python train.py --n_layer=11 --d_model=160 --n_experts=128 --experts_per_token=8 --d_expert=32 --d_shared_expert=0 --activation="swiglu" --moe_layers=[0, 1, 2, 3, 4, 5, 6, 7, 8, 9, 10] --router_score="softmax" --normalize_top_k=true --routed_scale=2.5 --balance_loss=0.0179 --balance_bias=false --router_z_loss=0.001 --init_std_router=0.0139 --lr_router=0.000403 --n_head=5 --n_kv_head=1 --head_dim=32 --vocab_size=8192 --norm="rmsnorm" --norm_place="pre" --norm_eps=1e-05 --positions="rope" --rope_base=1140.0 --rope_fraction=1.0 --qk_norm=true --attn_scale=0.177 --tie_embeddings=false --parallel_block=false --extras=["capped logits"] --init="uniform" --init_std_qkv=0.0367 --init_std_o=0.0456 --init_std_up=0.0526 --init_std_down=0.0526 --optimizer="muon_hyperball" --lr=0.00761 --beta1=0.95 --weight_decay=0.0 --lr_head=0.00976 --grad_clip=2.0 --warmup_steps=113 --schedule="wsd" --decay_fraction=1.0 --decay_shape="sqrt" --final_lr_fraction=0.1 --batch_tokens=32768 --seq_len=256 --doc_mask=true --train_tokens=335300000 --steps=10233 --dataset="wikipedia_en"
Below are experts of layer 6 (counted from 0) of a mixture-of-experts language model. Rows are named router (the router's row for the expert), gate (a neuron's input weights, with its number), up (a neuron's input weights, with its number) and show model dimensions 0-159. Each number is 128 + 24 x the weight over its row's rms, rounded and kept within 0 to 255. Numbers have three digits each.
Before each expert's rows: a language model's description of what the expert responds to. This comes from a sample of Wikipedia text that the model never trained on.

# expert 0
Single digit tokens inside numbers such as years, coordinates, percentages and scores, e.g. 195|0, 56.|5″W, 58.|0|6%.
router:135168111106079105110141080169152090126093133147130135101088123147145131145114126162107137142093121147111161090128134151138082117152111128123136107114135156101125120152129134152132121124091192145151144090133104180097133094165107152095148153082088152093127114077139152107099094109127160114145133131100084161117106129094112137154127109118127114146136153167107167164168143098104094110137127159144118146145109115132097131137118152082127109114117151110135126135116114106134126099153171
gate0:132091133154140105150105112090119133117137155087113107122111097158101145140144128126166148126078122119076137109079114156136150160176109143123082124165104143099121134148112126109096162142130126127137104127135110117113146087161075113152129174125143138089122134092141151108123092133129129169121087110128050140113121089138135180153096110144139129134134168111157093143143130182150102117149117149141095144138121080134111134097158151122133148092151126119152134135122144119082152137137135
up0:095142094128152131118135125102158144124131152161107138103109132132094112103166127111128105137119164152108121140138118117146163134136086137130156126131128184169083155104146154136123139142157163097199147117088066095130087168118065140144139105110140113118133129096124161117146111144172086100143127110127091142172133122109092122139128097166131129145108171134140159139119114119137097087139112104137081170130110152131116126116128115112142129152155125113128179130120129142134173150101163

# expert 41
Last digits of years and scores in tables (2019, 2–2), the m in JSmol, war, –present, and table divider rows.
router:127150127093109115123150104144189111099079123153118133100108110136139107133119143155115137152104111151122157093148117153122108117136119134122143127107138157082117095142130150169141127128098160173162147106112094147096112125168099122123138155104130138125107114075080159149122103090155152125147134136109051160135103119122110142139142111106125129146143133155104136131160176077116101114174132189153104143158108093090114141146109135121097124091118132099103131152102114106137118084134146
gate0:157154112142099142121158113181140101138136136114135114108118130109151123146132140118156138145134092136154113123155107147125147120112120128106147139152145170153128110183130131121111129138130159131127087130124136123129134092108077105107145117131137119074105118120103156105117167101150103134104110070140063146143129129125132126184123122072154112132083100130141110191137159110124111129110150152126148184144122157094134152099095101125092097122098104117145114140122135181189172113118152
up0:091091117158101151160133135103158110144125168174124111120111117114136169138123121173153174128161147106134097142085107144148123088097127130154183108155153166143104091139113142158111122161155095071101159106132153132106138122146114143159099136135122108121171102121100162143136147177088104149134126136119117137129112102082128164113119157095124148144109149118116135129122168178097107136117150158099079101102093127162116122142139106139118154122132124115083153115117122153112109122157135

# expert 28
Fragments of foreign names and words, non-Latin bytes, quote marks and table numbers, such as Ne-uk-um, Ha-if-a, Ha-up-ttypen.
router:155166107109120125097167108138159130114109116167155129105111125163118122163104140163145139127123131142095151114149148175143085144168087102150162095118167123094119131133149173139155117146087155137156128116120111134119100122125135128066167141107113144098101146134092105153107084120124165107161114164092124133121103149106122168140123120116114139139177136174114150174125138114125111100145135148132101173164097108124096114169073153125124125111101164130137108170118113148124100120138141
gate0:114114113146087102141109146097094143116114116129150134147128107132121125142121136117123139142115130121107099143131169105110137128119133112113157123139139135120158124090106119119116126149126049126137162125081127120136126107193108105080121138090099190104135157134121120122109106187118136108171130139140118179133141127129122130093132130135173135138153153123147109107130158123093159112145159115108133162134087164174135148122135172088159077150170162086136109157100108156136166086125097
up0:128137132108142101102131113107154142122142142107145111124166126146140114142124133113156127137152148130117136141103148139131102157113144123145152097105130140152112113137076111080199121159173120100171082162142079113141142091098196118118111145148145121132115144142117116107109111084180148136117079117141160157149113174164161140125121133137114109140133138146127143121102139110091167182167117144123105147099089194142105124091092122143122129131129114100108138124147135076141128106145131

# expert 21
The word of, especially in census text like households, of which, plus determiners and adjective endings such as these, several, political.
router:168165125109086100122149088138145092099083161125169136101123133141162102148103138141113142172090105165093121134138163170102144180147107110145149095104153162100140111126168175158169103115115155154152142119139133138117128104155115138114147168097141132095081094109124154141116125101147164118128137139123105130141129128114112128145115112126115103167156178149116148130140135101099134108142143162138117130166089108124124104149088152114098126091108168120101092136118101149099122104126156
gate0:145148166133142153124148151101103103133116112092154125132126147141122111133115130116116146145131110127108114125169107159120127125163162158136134154108130112122158195136140137109148104141156139116105122136109160113113158093162110137117126142096109061109128149143145134142158149089135162147115115185146122131143094074140115100123122098146130084107193139095127141088149148142114095090117099109098128143210115155124118170135083123123086130103116136136141107159130136157154131117142177
up0:126133158141140165173091101084150149128111097134132140139160116131132145115130112121118108134139118170105135118106114120085116070117127143171156113093166118132134097176098104166100123132145125143117140083149120104114077127125125143110148143126121124094123094065182149146168098170163126091125104117173087172116156118152083100137105131118115136083130142146116133125140120121099120175078117151145110113118108128111132131111135133096105127133145159122128113134102076101136146159143131

# expert 51
Plural endings like s, es, ers, row-ending pipes in tables, closing parentheses, and inner pieces of place or species names.
router:146163163122116106100151088130136114123131138168164100129114088158147117157084165155121169135093099163126118117130145157119115170110104113112151092127155160056096096146143143145146112152119143138150138100110121159132135098129103140093153167123114132097085106102125144132082117114134128131156116153096092162129120134110101152169140118099115108149137176157109122167146141083137107114121130132134104166136090093080121122143126168097095116100133131124094109156130102107113127099140147
gate2:116177142184084114109174121132136163109072116123122110144120132115129111096146135138117153062100101121102128137115125120121146140134141138129099117112087127102152146131145142135125128088086086117149144108124108124117147141142163139104111179125119150141126089092107132155135156129122135134106143092143097085125103115099088124145129116167101132186101103116122135150125158139126144129090156095147163156114084133074132160116143139165130135106168056103135135131126121141087131121098134
up2:088135096139136155108101168093092107108146147157132133131108101130160108134071143118125129187135104151112130118164144156101151087140116155101100141114109172147117131143161088119121145120126106121155112126143138084122097153116111174148122113173146135137100150117142109107143166204129135139111136134123129134074146088091108146134098101135129114180148127080139161095104087125156123159141119160125101115141129137098120127094168145100127134123143163144122114094115112151118094113140104

# expert 49
Capital letter or short piece early in a proper name, often after D- or a pipe, such as ro in Droguet, el in Željava.
router:122128162104115105102136099131141102078122108168125128107092118173120120141101147166121138143111127162117166100160125170115107145126105112169148090110161131086104127140165137131149128128116136127136138116126087155100125125159094122110140131095110130098091096111115118124103113086139153115189126144091094135145105130137095164141113088074146105128128131153080127126130145113129105098124129145129086139139069083120093073163115143135099130128112137105144102157084084111135113124112153
gate2:151135150120185088128150153169102101101146096118110129113079210151132114122125128119105113126141144143133149112114144158129117135132159076157132205136155153174124162103160122150120162121130109126125118147125161133151079144162130111129169132150142118136095133085160115090126122153138138140104144136141110126144085142130121136143141068152117133163119140151167162127116114140125130169087117137145121135135129120085116097093123093134142166108158109106138103136080152123129136149136141
up2:139134075106115129115133172133122117126124127131143118130135081161162137087133133122130145150214087118124141121136084117111112114127150092117120139130083137108099082154144130151105110098122179147105127121099135120125123181097078130126155134162150138162099107144119156141138158136123139123104131148100093124105133099076146082109175135130087138135114104105094117103139124160165152083124093147111140088117102117125138143141167126113144121137072116160109155132146127150121098135120114

# expert 17
Digits inside years and table numbers (2014, 1968), plus name or word pieces like -ar, -er, -ur (solar, Navarro, Nerio).
router:147139134109105097116160104140161112095104138162152120118077113176140084169083139169119139151090102147132152108136139160104107126160107113145140129129141148087112097161129136175147108129111151177145169097118095160103128118170078128119137164115128150116102106093107127160120068116124140103184143125113070125142114130125111165150116103132143127126137154167100141167132171109131106112122141149141118136144098098099098109140129173110115148119117113130133132113086118133134119120140160
gate0:131130110126150059143092118114143132122135106129164094104119059115134130139104098151091097109104145174108133071128109111133133108146145129125140141070177095138131100110132096135137094128115143127152101141091095145109112116133163148138109138131106117125102121112108073142125158193071152144142149174136131134097123130093158113102115132111159150163172110085129133174129129133125126144123085120109101149115123127156108125130121114125142143117132085120146157126162107132108175135141140
up0:107068140120138121078119136122104159136133093175131111103109115122148159094146123115134135112092085157127117116123129130094150140148121148139114125077132096169106110134150147107113158086110136128117116143151146077128114133152124149119124147153124093117135152077124090126080128120147189136121119119133147156144121158112075121131115131123116146102161136140127065116124113135163149130108107101202100082113127086118103082127140130171135126166112076139114142141106130100110125130111123

# expert 8
Word-internal pieces like os in proposals and Buenos, and math symbols such as −, +, backslash, plus digits in formula-heavy text.
router:138163129132118099105172116147135116137113123126159118142108107131129102168091135135120164131069094134109154105139130141127091146133094129136140132122119171109073103138172135163155116143100157118130143088122118139108109111150095153106157156079098115119109127078099152146117105083124155115176112146101094110123105169112058171139116119109136125167127162144101130170141139088085117097130151135147126166135135127092114095148098136126125126085119134121120107136106113130110087115152133
gate0:159162104106161125142110121136107101148128128125129111134109091119121105140120138141085159115123105160154125133129102132105133155124123159112129158102131172089130162169136111098098083133156127129123146083108142098121113167104147143114147139170104169134063110160117184147118145116123122137118090139124095126148150117099109148111073140123124126116120107166115098124127113108107165112110124155161165117178132144092102110144107113177137172089120106100145186125126128095109130088110092
up0:104131141151083192147129131087113150144105135109160130122103114108143116131125159153144130099100112184132126129117140122156128157132101130105068156144094157139135116134108151115134179103136103097112167151118148140119137156147123137122140120127110122124118128150163144126067141148109124109146128107091150156097125115144100140156137146127157098117123140185115153125135144127203117166130126058145153172118115136127115097124126175111094129159108113132117148109203150101110129127145130

# expert 5
Final word pieces of names and words, often plural or suffix endings like -ers, -ins, -ens, -s, as in Warriors, Rulers, Zalenski.
router:136140126100080113091138088140166107114106105167163112113111092155143088157112148148087138150124115153109140118153124136098094128150099106133152104123154152098118101154130165152173105175117160147167146115122108179108131087129113133109145145099107127094083142108085160119123107105173128098159143147120117150117096130130106139171140091147117098156151164132111129150139136101140099083137144156138110166137132100122115093153101113127123136114143165114112127147098072119118093120125144
gate0:108134110115071143086117083175128101148085142087160157113098102114128087182113141150106107131153119099113095143145148129170144102091113122089167139120163138118108121128126094143131124111124131140115126128123119156137125141141094172114145111136103145135092127123117102145139121125115170155181117127123113127154125104115130159135107146110115083172143123076134135127098123114110091117158144108123147128161140166080128110143153105102110107132107127125130102138159076120146194114094091
up0:110107130127141145118192138118123140155142105120105112116134157164139130077157152130113143139113134158176124120166133134133134162114114121181157123126146154123109104133115113126122122152105132127150073127146150081130100102085129154109139146098109095097089117129177153126099083167148152088149143153118131138167166130127106118122124142125166103109112066144123153111144137115093146099137140087118160115116142145149101093080113182146132143085120125121126123108133135109100066154120148

# expert 29
Common nouns right after a, the or his, mostly time words like time, year, years, days, plus population, development, situation.
router:123147133086118130131159112167165100067115147152156139108109132174102099151085139152086161135112120142107141082136139156108088160130122115130146100093144132115106115135153142157125122161098171145144152118108133162129131113166113159118156145103120127104102135102123135102106112107114161112169106140113113154121112159124114151146109099099130111139162153178082160122135123100121115095130149152139104143169121111096118104158092164071099100120121115127088085171105104143131113114144126
gate7:171177149162150175137141149149114131078122128133123086085148096158147132122105112123071088090134121115152121137141118126177121156143104103160148128100117149117098143121137149128153178153130088157115135164100123158125123134101177153108152113081142130100138145080115130146157088126127119119190130098153120120124133133123103121141158134111132098109132120106105045121117138122125106110120123101087122121102096107132114126115114115098113153100125156154138118147119138164094100154125121
up7:134101165121104144121103094145141171086161151145150113122114089109151133121130127131153128148132139144137137112149088099160125101144115120101096157068125063160143097160137131125083131156188158119109123121082115150145074137123150157124121146112117115137107123137132132118122169167082167133139133109122088110151108161121151150135100160138114166122119140104166121148159149140125135130153157125159128145139140133116098085145128143159162134124070102098091129170138105118127146141173119

# expert 58
Nouns after the, his or a naming kin, roles or parts, such as end, son, wife, father, friend, city.
router:128132116083132127105151126164125118081124142152162128116117136177126097148108158160117136140083098127118140103140148180088081141159122123166159081093150141118097126156141141156131122155106155147143154119123104161112124138124104163114140135100118136107094127107120155114128102083130140100163122143105119143114097167120107188148127103105104097147168136158126149147111144103113118102133133173108095136158111106111082092164083137116148116120138146121111069163093091130123123126126149
gate0:106110076106109125145144114145104148083098118123113128185144178103133143145161144154109141121114150114158123133155155115113128127155112139138164134116154078146121139176146143156151135110153094134134099138122128133137136130149116130096155125122143113159151140086116099126127103165161090090135138107089141133103096127137153159161110144099103069111118137172113135138158112113084103106159139119112090157086085161126101163110077117135122134154141125130141103091116140125116063151149147
up0:157118120097080093102099099101133105119122116132119088113121171154126140146137107141156123120155170123122116168117142121129128150121146109143118150129142191157121117143132168167130154160145116150136117099119136120125120119182159119120165138109139100150130119125096163109078121104107139147110113171137145139097150130157124132104119134110121145111129142103070107146126111162068068121110166111157124157152108161093113167086101171121157103100120133109119125136127124167120067115135097

# expert 60
The piece right after a single capital that starts a proper noun, e.g. B-ighorn, P-ember-ville, Newf-ound-land, plus capitalized words like At, High, Michael.
router:147163129129107103131140074173129122096094132152132137091121109127110092141085152136097119165097101161104155083133188150145091140133088141158138100105126125105110113161149132161139095142100142130147137085097122108122124103136103125092157166090097141087107113110105112108086125100123163113157102128103099117127128114108100161135142121111134119145139160146091145154156140100120114110148119141143125179161095093104080127158094149095142089098105138122119101146132110140139119136143129
gate0:165179111124082143100163120159112126123135161146116131140127128131165157110133163109146109127151164139159102151157138146135171136177113092148132105152113161083138139110115108106132096072120147114103092094131093158133120137108130145125155126118089169087122130099144171105072155149140136170158098136129120185137161099134113130135129170159142148117149152108099112151159103145149132121150137120115149124146135131129136176143109140139081107133139164176127121148126158156097129131121103
up0:098122158132139150132126102131132189132150072130137098170112133106140144111097134144160141129112127108170124121135170124058045138137150138136131119170101117141106144139114092133144150087112131101139138150129126129137135117135104147122166176118151083106131149092095140159108123138178128091132113110125126124134107095118157117115126141155121098133159152110132115136099147090141125151130101139072143131115131121118153144101174145094191153156145079104139111148141109159155137132123125

# expert 9
Word-initial and mid-word pieces of names and rare words, such as Br, Le, Sc-her, plus table row ends and coordinates.
router:172129127112113121104144107139131118127124125149134121124113107139146108130103164139134135129121136137093157088127142174119116137135124093147141116114133144081103109171172165165131121141111152149168159130097111138119133102130099170087131182112106162112101094100104150184094136095151155139167112141101089142106128130084096147148144141091146078160151135159112154148163149130126129081124145122152136137174086107096098125151107135108098118082106143113145090145122115153121125097143162
gate0:122114141133196087145149097132127129134151152137194109147136084128160149141114094106120163139131145138151122136123140075119136116129081096132104134131090128047140105193142185128134131156133105145144128130135095107148139143144137167105109104159143160106111131129094107145144096137125136157121131118108080140093157164123078154144153129121116105135142120127088141108130125109148117109099131109139097096158121067132138128137093173132115138088126125124137128137163157125120108114119137
up0:179109147114101109105134116131077147150149085158115132162148100122155166113146149103136131119184131152106140126157121101121170148079119149137098133106104085154145154158139134128126101154118130158156152125143091107135144134079147114126171093181138150164128125094136113140131145092106174137139118139135135081123133160113162165104106102137164133095137164128155170168134127137139157087176122138110129144141120117122135140092114107116149112135131159130131094123120111101130142192124147

# expert 52
First names and surname pieces of people, often in tables or after another name, such as William, Robert, Greg, Sher-id-an.
router:147133129087083090073132076128167136082082144175168118118124132166130129133128148161114127132109125150118144103142146157126093136141095106160152132117131122114120106171175137156172130135109152153135123115125119154138108114140103134085129147101123128106084098113102119138112116098126147106166141165101115136129125156112103147151131091126140091152155145146103134149159148107102113085153139120140117178120136126102091130187100137115120116110146180110138102126091099122097089115154161
gate1:125140124118116134088171139099138162076088104092133159122121147156119159119103121176151125117114165106185108100124120144161109108109137119150140076109140166146120147143086123137167142118137123096148128087135103153142156121146112121111143137131123111083147177142085120096140156099147110103146088110137165143141096141138149130113107134129127126104190129145117130121114153116118168135151152112108125125143139127141061078176110124115090163132116146121134100111130122088167122102103157
up1:135117116166087097132126100126143152170109061091163123126118146086136091106112132104116175143101093142117139121099132163115086163128137098124159119099123155158129112102197111154142150103200119153115135126138130126124107118144157107095121129157148131170129134089131139136145129152136088140105142132143135125127084101115196113117122128130124110136132157154139121097143093087161137116154101115149153099112107152109157141126156089146091143146142149102116132126123139128104141108161093

# expert 13
Pipe that opens a new table row after a line break, list dashes starting lines, plus hyphens in ISBNs and "Succeeded by".
router:144133098119118106075153127156160111086116144126160110129124125143151093147117142147106156141077106149106156117168136133124113137156102111146146084112142152094098068152157142146151100138104162134140145096104122156095109138145085161093154152110133120113106092107119136135115101122134162111166140150085083151123130134118109160145117095119120126162163150140106154131143167106119126105139122169153115156168092117118088085154104140123130120092095164111127106125093092134128108108151167
gate0:155177121108150092133106159105133142105113113122148149115115147136129096092161094107122151136146116145139140136120167130178126114151162144146166165109178122104119103115096162136132111150112114125136126157114078146114134149161114137133116141103140101128145124159149176134110151133139138165104127156161093146168120136103139111169115158071094118145106157107178142092181129113143116103134125114151149158095107140096111158122149143153104143137066090088137128119146122151142097086142121
up0:134110107125097123115094109136092120106096149103105123156145126108123146123150117135153119129101123131143137073145099099159123148149086130080142129110151103133159126106149127138111153162138092170141187159160145132127153136134129161084085088126152148113106081102132133115154094103128109109127098117100104105149125125176172115126118125110125142092119131091080147094109120100116123136128125068134089153088099151144104143120114125111183112119089110161114114128143089116110145091165120

# expert 30
Prepositions such as in, of, on, with, for and by following verbs or nouns, e.g. participate in, fans of, awarded by.
router:164172116082104094106148079150146094115125151124166126131112127127142099139135148164111136186096110138100162129167138140103112135126114132158141116127127162101118093138164147131160124123113149175142141094088109165093120118137120144124157157093145128108116138117119109117102089103157156118165157149110097138106104167088073139135158131125110124152138143133130163167132144114117106107120134159167099169165072127116101117149112156101127117103108161114111093155126115148105118103139164
gate0:154138153150091119163117097154123104136130116105163133135135144124180118123150116125119175124105160129143091144113118110140146129091157114082151125119129169086112154090107131162121114131096174124131176141109131130101140138160115125149125101144135124120111116097096102108097090105114103143134123098121136151121124175138109087132073086143149148176131162120102140138128113119119090179137135197107162132163120115129121124143088132153163152154156153201112114132160119132117122124107144
up0:109127117099168132093129138106132108106105140102145098150115132113141093120107091164154113109134127124139158060151088103126163093152149099103109095160126109158137156129141137091151124181119126122132118102145179105151120156125098116158136109088135137154137175141148145138142149125153114122127144085202106103159116114121152151127154155144160098115144138127145157133094127103110110093100155127127088120111167101128102127105088125141150108108111167155113090178090138131139117135134109

# expert 24
Function words like the, and, had, has, their, its, all, mostly after of, a comma or and, often in census or list prose.
router:159145115112088125142161111134162078101113152131179111120126108113134125159138137141134149157125111150089164132130147159101124155131108120152162098138138121096109082145165136164162113125090143145186146106129123155117121102160109135101145148085125139084111124115111135117112105097148144099139132184117091147105133117108128160152116129131124132171139163169107141156171156102132148100156129152132109149132109091093099104147119157089120154109121170134152104157097085122107105085141149
gate0:151133110121164157104137129128124098130119151122136144166151110146111159111169112084099122117115119153075156141146133120105110146112147168138162150143165122125099095151117142127133173129088140136140101131154121111144135172157126120148178133098148112095163123125139120120091141092149122137160092165117138158092122103139148157107134100100123132120199160130156144142123131111135165125134146144168162152105109051113133104107101088125157110098132108122141128099115115089083150087126120
up0:075141117131076140165123148136106109149164161107095130120109126173151125174106119133131151149123123143111123129127129133103154145128115127128144110153120161143137156151127151132146166065114123133119164186125129124154124124129146111098153146090130124140135138115097136073093113118123117157158160154129107123104122110141142129163136174151125130117082128146077108138108122103155147073092121121102099141108135076130119135053152072140115176116117154093123130130145152146122153094153122

# expert 32
The or inside words like Divorce, orbital, Prior; ra in Canberra, Sierra; leading digits of years; kinship nouns like wife, daughter.
router:163138128108096115073146113117122089085116115152155108128101122156122105134096185143123121173069124141111124113126163139099111137145097112172150120082137136090092110134148117147130122113115165143150153107137113138120105106128097159108141139126113122103120133082117128145099096089121143093168105131077107144124121140080126163143122109115139132159140163164081148128134141121106151086143114156154110127155128081101079081156097122121135120106115132100145118139089118144138090115152150
gate0:087110127145076100105125096161137111118117100131097157124096133131154130096117171153109118127082148131160112163114162105093117103150182121145144168094107144107127103121159141135098116151142091129210140182122137157107125134126149149140111102134139103118106138159130131113126096133136132098117141125110167107122142175103095113131115082113101127124165105123138113114150089111127127132128109168108130078158141152146139079168121132140152110110115187098158134135120149162127124126138131
up0:140124117142146151157135152093131130175131095138122125097127119129147139121115171106180152140127128114114106117154164191165153120095146109136129166126157197151143110105114107141115178138088112111143115140153135149119093093138135144115140098114132173136081111101091143139118135158147080153102102138130100152125117155107122163116144141096172133110064143129169125152139139127171097131138104134148109115129112147183117155133165159161135136126118123132133141152112136119112127068133147

# expert 48
Final vowel-heavy pieces of foreign names, place names and taxon names, e.g. -idae, -ica, -ata in Janata, -is in Kunsthistorisches.
router:157153130096090079078169112134152112085119118174145118085123127146156127134118143143131158119114095147121134117128150149135107135109108126150159115119133159134128118127174146154138124130120164165153130135133105147114128100146139126077135140090110129102104112106133120141109111105146172114137121167105117154150116137114126154168144107125108103171148149147082137150161144092102123105158137164166098159172122141108100096159071129107121110085142162089123108136104078130125076105158146
gate1:136110124122149109122117118119129144100126124177138105123129163146096101112110084108117132144095100180149096123127140171116165077126156101107117127111126157143110169141141088146125135133179131133138138134138141135097137083161150120164111077105100187146131106131094156132140100151129138152128123139121109145139147150128162151125138142145161130099165089135152119143142120105118155162189103130123088113092073129104148075121108120090097156118152145130142095131094132154095083115118135
up1:143102126160163132150164131103138106104106150174092102153134123111131146133094084043107095099121106108103166170129136140119086117129142148166131115129152119093121175142107131149141175112127116106149108114192121134112156144124147138144152118094154152125119117096128093096155123111129124113114125114169148123131112130160104085131136114097088099156159152112131094113094124136088141129169163145104121133124106162136085106119094099132118134084124120106143087124164143135128113113133136

# expert 31
Word-internal pieces like ip in Tooltip and receipt, plus of, in, to, between, and LaTeX commands in formulas.
router:138138109111095117081167102150159134115131148131153113120117109162125108146132165162093153126117114145092167113134167153108111138123135122122155109088151158100148098138166158134153114128119155179155154102107103133105097100159123150119150157091125108131125104112150116125120080123140150117128125140110129115113119150082121154161141115125111133168167151140106156154134155116098103084165114118145091143140076121077084095143111150087126108097123146123131101142104096148096087081134158
gate0:166130137137150079107113128153166115160153086133156116131097119135155136148084137137120117117160155125143156096144095091111128131093133118114149140067131133099138113143111124140095148131089102169157094103137089150104078107129145125144132136136106140143128146083080121091160084147135116138163129139165106139121136194109133111143111115121138158123174166119105126103101126147116141110087125114105122114072159154097154078141131128169141146129135136129134153152109146167100134125102154
up0:129140172142151172153132133164135084144141125134102140135125165087123146112109153128097128142138117156121174104142157120151102134115136107150110139109100109132110114132141119076139136134163084092126145123142121109149150115167109115131116119160144146100145146094093184137065137096112156165116113106110105143124120146137107119078121136106102160153080153103138138106138143115121129144068097120083116080123121099095104112165155160177102137131123090146133089097134126128167146122112149

# expert 19
Pipes, colons and semicolons right after a table cell or label in sports and election tables, such as "Labor hold |", "Key:".
router:146148129114123102091159101144147070091119130127164128131137105139132086165114141152117167152111082141123158119140153134141099148118132093144146089113137157094118081166163146165138103148107150120144136110126111139104134112142106143132166169123118114108129101117096111150092067116138142089139146170104108153107146133107107146151131104101107088151170144135099135156144147110105119115138129156143099173141107105087103090165109154118129146093118166124120099130125104131090076106138155
gate0:100100139155114087143128147151172130094159166091154106110140165136149132116147113123107134148157153156088101126103138109134070116110124131110068103130115132109143151147139126136114161137130132110099113145162124138147107074139147096159088153138109089114167111154148094089129128142168091101104181152101124146125106096100116141162098111111131105137144152145110140132081146086132156124131134153139087123144142102111134165140117127129109110130201115146167134134152103109123142094129143
up0:095094104138074145144183156103136153140131133132126165126091140151110130151112136126192096107135113104108093204167158147131170139087143125147123162122176122091140119129105123092162133112087118137132096135165186106126140103108143116123101088154156133133125132105148121142132108142125097125150159161156118122116135128125103153127106184120145138109136142102122156139110141170085117134125137088117100108140100135164172100118108122125147120184120137127159133125121119108132123116105106

# expert 46
Common nouns right after the, a or 's, often about media and competitions, such as film, song, number, album, round.
router:146139155117114098115137126125125085099126125183146152093128112152123101154108123162098154143108100140124153102156147186116107138124115117147126096090155140129120111181140125184157121138105165152128122116083091140104104122158094154125136134095115157126083124124128160135105116117123141103154115138133117115098128149124100157159142099092111103180166130146112153156131134061116143101124141147134101145150114112113105099148078148079126122094136152109139099127085110137103121077147152
gate0:171159161158144116107088108117146147116128127124153114111138083128084141130111111170161117158114132112137093082116167096096099101120101132135163125113156120119100136147116103119151090114122154140133166123114141085135094122158152116122143129133166155113152118138158129157154152145131152124176073113116153135098081137146088121139123089091151143153120132133125093165154140122147117123129076187126132099138120113107187147157144112076130164134117128086137106156149145125112138107121142
up0:129146166131119125155146151113141130107093164141143112124162106110131157098160172151132196126130158071097110123093090106136114120096140123115084120177120109136150090122127120112137133152118152133182130113127135107100084108133126099167101112145125149116139109135109116144131153062141079142092129125123070086124124162172149115157107097118124134133107095167129146086146131179145142117087163180120116134095100137118136138123116143145110144133141151110107119142136125124111129160114140

# expert 42
Ordinary nouns or word starts after the, of or and, mostly in science and sports text, e.g. current, gene, season, round, St, final.
router:151171144136106139097149103132132091114109134181149137113106097146124104167091145151112162138109121133096173115125149166130092150150106115144150097088156128093116092161139144134156102159112144140123134127095115149100105134175112120114141151117103148123118112100090129116080132113138134098151124129109118117114118169118085149128141109102099112142129164161105147157125157090131109078142125133125089162124074134116119076159108157100123131115097168119117126162111090135117106088155171
gate1:149146087157098146135151145100135150130119145102157147083135130157119162160088158110136129135116162141129149104095125126117103139153106128131150095111134146112122102122108126143120132114135151117131193148104092142109138137172094127147129067154130169131121109109084136086121123110100103179140106111137141127121143111128093141081058128115056129163169109114161139146112126156117130124129118103110157159069110163137112109134113115157095126109103153121148123126116115107133071119121121
up1:114158154098166147113145160144114162146146119121157145134108110133117142133121116136126139114172116076149107129145084115145108099091084114113138156081126109124121127117170154125078135139097144114095070149110123130096119126137150155093141117119151149142145115131144109137147106097140122149098119118155107142098135119093112119108137167089134108120140116132144122185110140086131103090153129118114106101133131136169083111138129067172106194101111089143113149119103176128104145098095134

# expert 63
Hyphens, list dashes, standalone spaces, the piece el as in Feel, Nobel, and nouns like bridge, book, novel, Lake.
router:142131137136084105084156128135147122090123114135143143091096127171131105166140143130105126148119119156101157102130153168108120126140146103145158128116131140108110113142165157157172108149108152157133143124124091172076129121159123134098150166125128137100121132110113131144119084101118162094130154146097131113124105143108098140138128117102116082174157145140092141179140147086119101115137132139132130144170073093091106070141108126108127123105107124089113124112101092151103114114157189
gate1:114136122118144106103124132148134109122149140098137115115117123132105101169148154124130111091150116119141136082146155187170099117131084093101143106162098146120145107112152117155148110126097119128107153120090117178112157113151198147138179162147107129118152126134130121175159120124087138101163084141111109143173092131136124130138131139141149123122152134126148146182117091097158128145124146074099105126148101163117094104163134121133091101130076096110088135121143131164105126146134126
up1:165160164101082100131121131149162120082112150107121156097124132127139122153109146130148102119119108161158124166155118112149157101119139094164147173118128190131110092130122098131130119125131106156091100114138118161133136126119138113123139084097119124169125109131135126132096122157074114153129123123111083168137177114156089165164110141129151150108164125140169151134100062111171124117147120109108154143123100079160117111115095120109104120103145087146136134119167153148150142145132128

# expert 44
Middle syllables of words and foreign names, such as Accomp-an-ied, Cont-i, Up-on, Valent-ín, often before suffixes like ion, ation.
router:157157106090130088088148115147154099096102109120150142118126131162160094130115177156095142135056092149115137096152156126133064141134125108143160113111149167108142104129147124184127125141115151126148150117129114127118124124134122132089136134112114124110099090111121137142121071082143175115140116165103124150109102143082115152156151124112098122158133137143103158157138158106114115081153122164146101130137085135088088080149091129103131127111112135109123121142103111132135121104153135
gate0:125073111103122055072182111113101140138133129120150142130125146162152102131105147145129175111064125147171158122124119140152078133121132137127154126177122148099161106106100124140116176134135109137160156115100113119104125148070124095135152103147145115101152132138145111134137121103148143136157126154073159149105101147147088147109150121125162088114118119115095126147105125130107145110123113131145137151122142154106107126117054151143151114128140155102130140135150167115123122115167139
up0:116156121128186085157140105124098112114115107135114143124128116123130115134126142144126136142106144181134148115156158171107181127119162139132132121205149114131121131137167094144156095175105122145130127114038132104124121114100116112137136117133162134161151117085131139146110110105138166105151147165110111138192158176141119157109130134128153147128158138124141120153110158140103149119150112110119154149103174115155127138140143079147150120166110147164166127108165132131150101135127139

# expert 18
Short letter pieces in the middle of foreign names and Latin species epithets, e.g. Bal-m-oral, Ben-o-ît, grac-il-icornis, Lég-ion.
router:135135118095092108090158101142147099090076114165148121106115124130145110143074148167111157133103111128130117097119123176103103129144078144168158110112166139112097108128153131180179109139128170132127146122124103137101098111127104126089125157095125138121087113093107125135120098101157145105183131137112115131134089137112138173148121111128149106164156153153077142128149143104118134100163160159129101143162105111112097134139100124120090148101117147144113118122138114115113095103148165
gate0:114152135146113088109107128117137117100106103066131106114126105163147123091154185189097122118131135152093093156124089092114119146134169100123119112114113115105149112123098109104142149166112149067146106096153128133118155137115116163145133133096138137113102147106108148125096131119134106142117097124138142150118131113083136133123081097103074127140155157135145113181145158141166110099148137124130146077114155140104140139128135113104090176139106145167147148125163163099131133123163110
up0:140125126110123146141129146155158153123067113107118154126150177153093172129105139125173120126135091124162164154140143149140156109133099134168135159125192114149146057127094131133152164128139119136183137142112147141153087097134109079144153126141104144104166118133117075152142141171106150147114105135124159098136160151127126089102100130139128091115113116110138124068109091126133126146150105149128125109149137143147074123150115147130133104136094093127115123095112102138131109138151148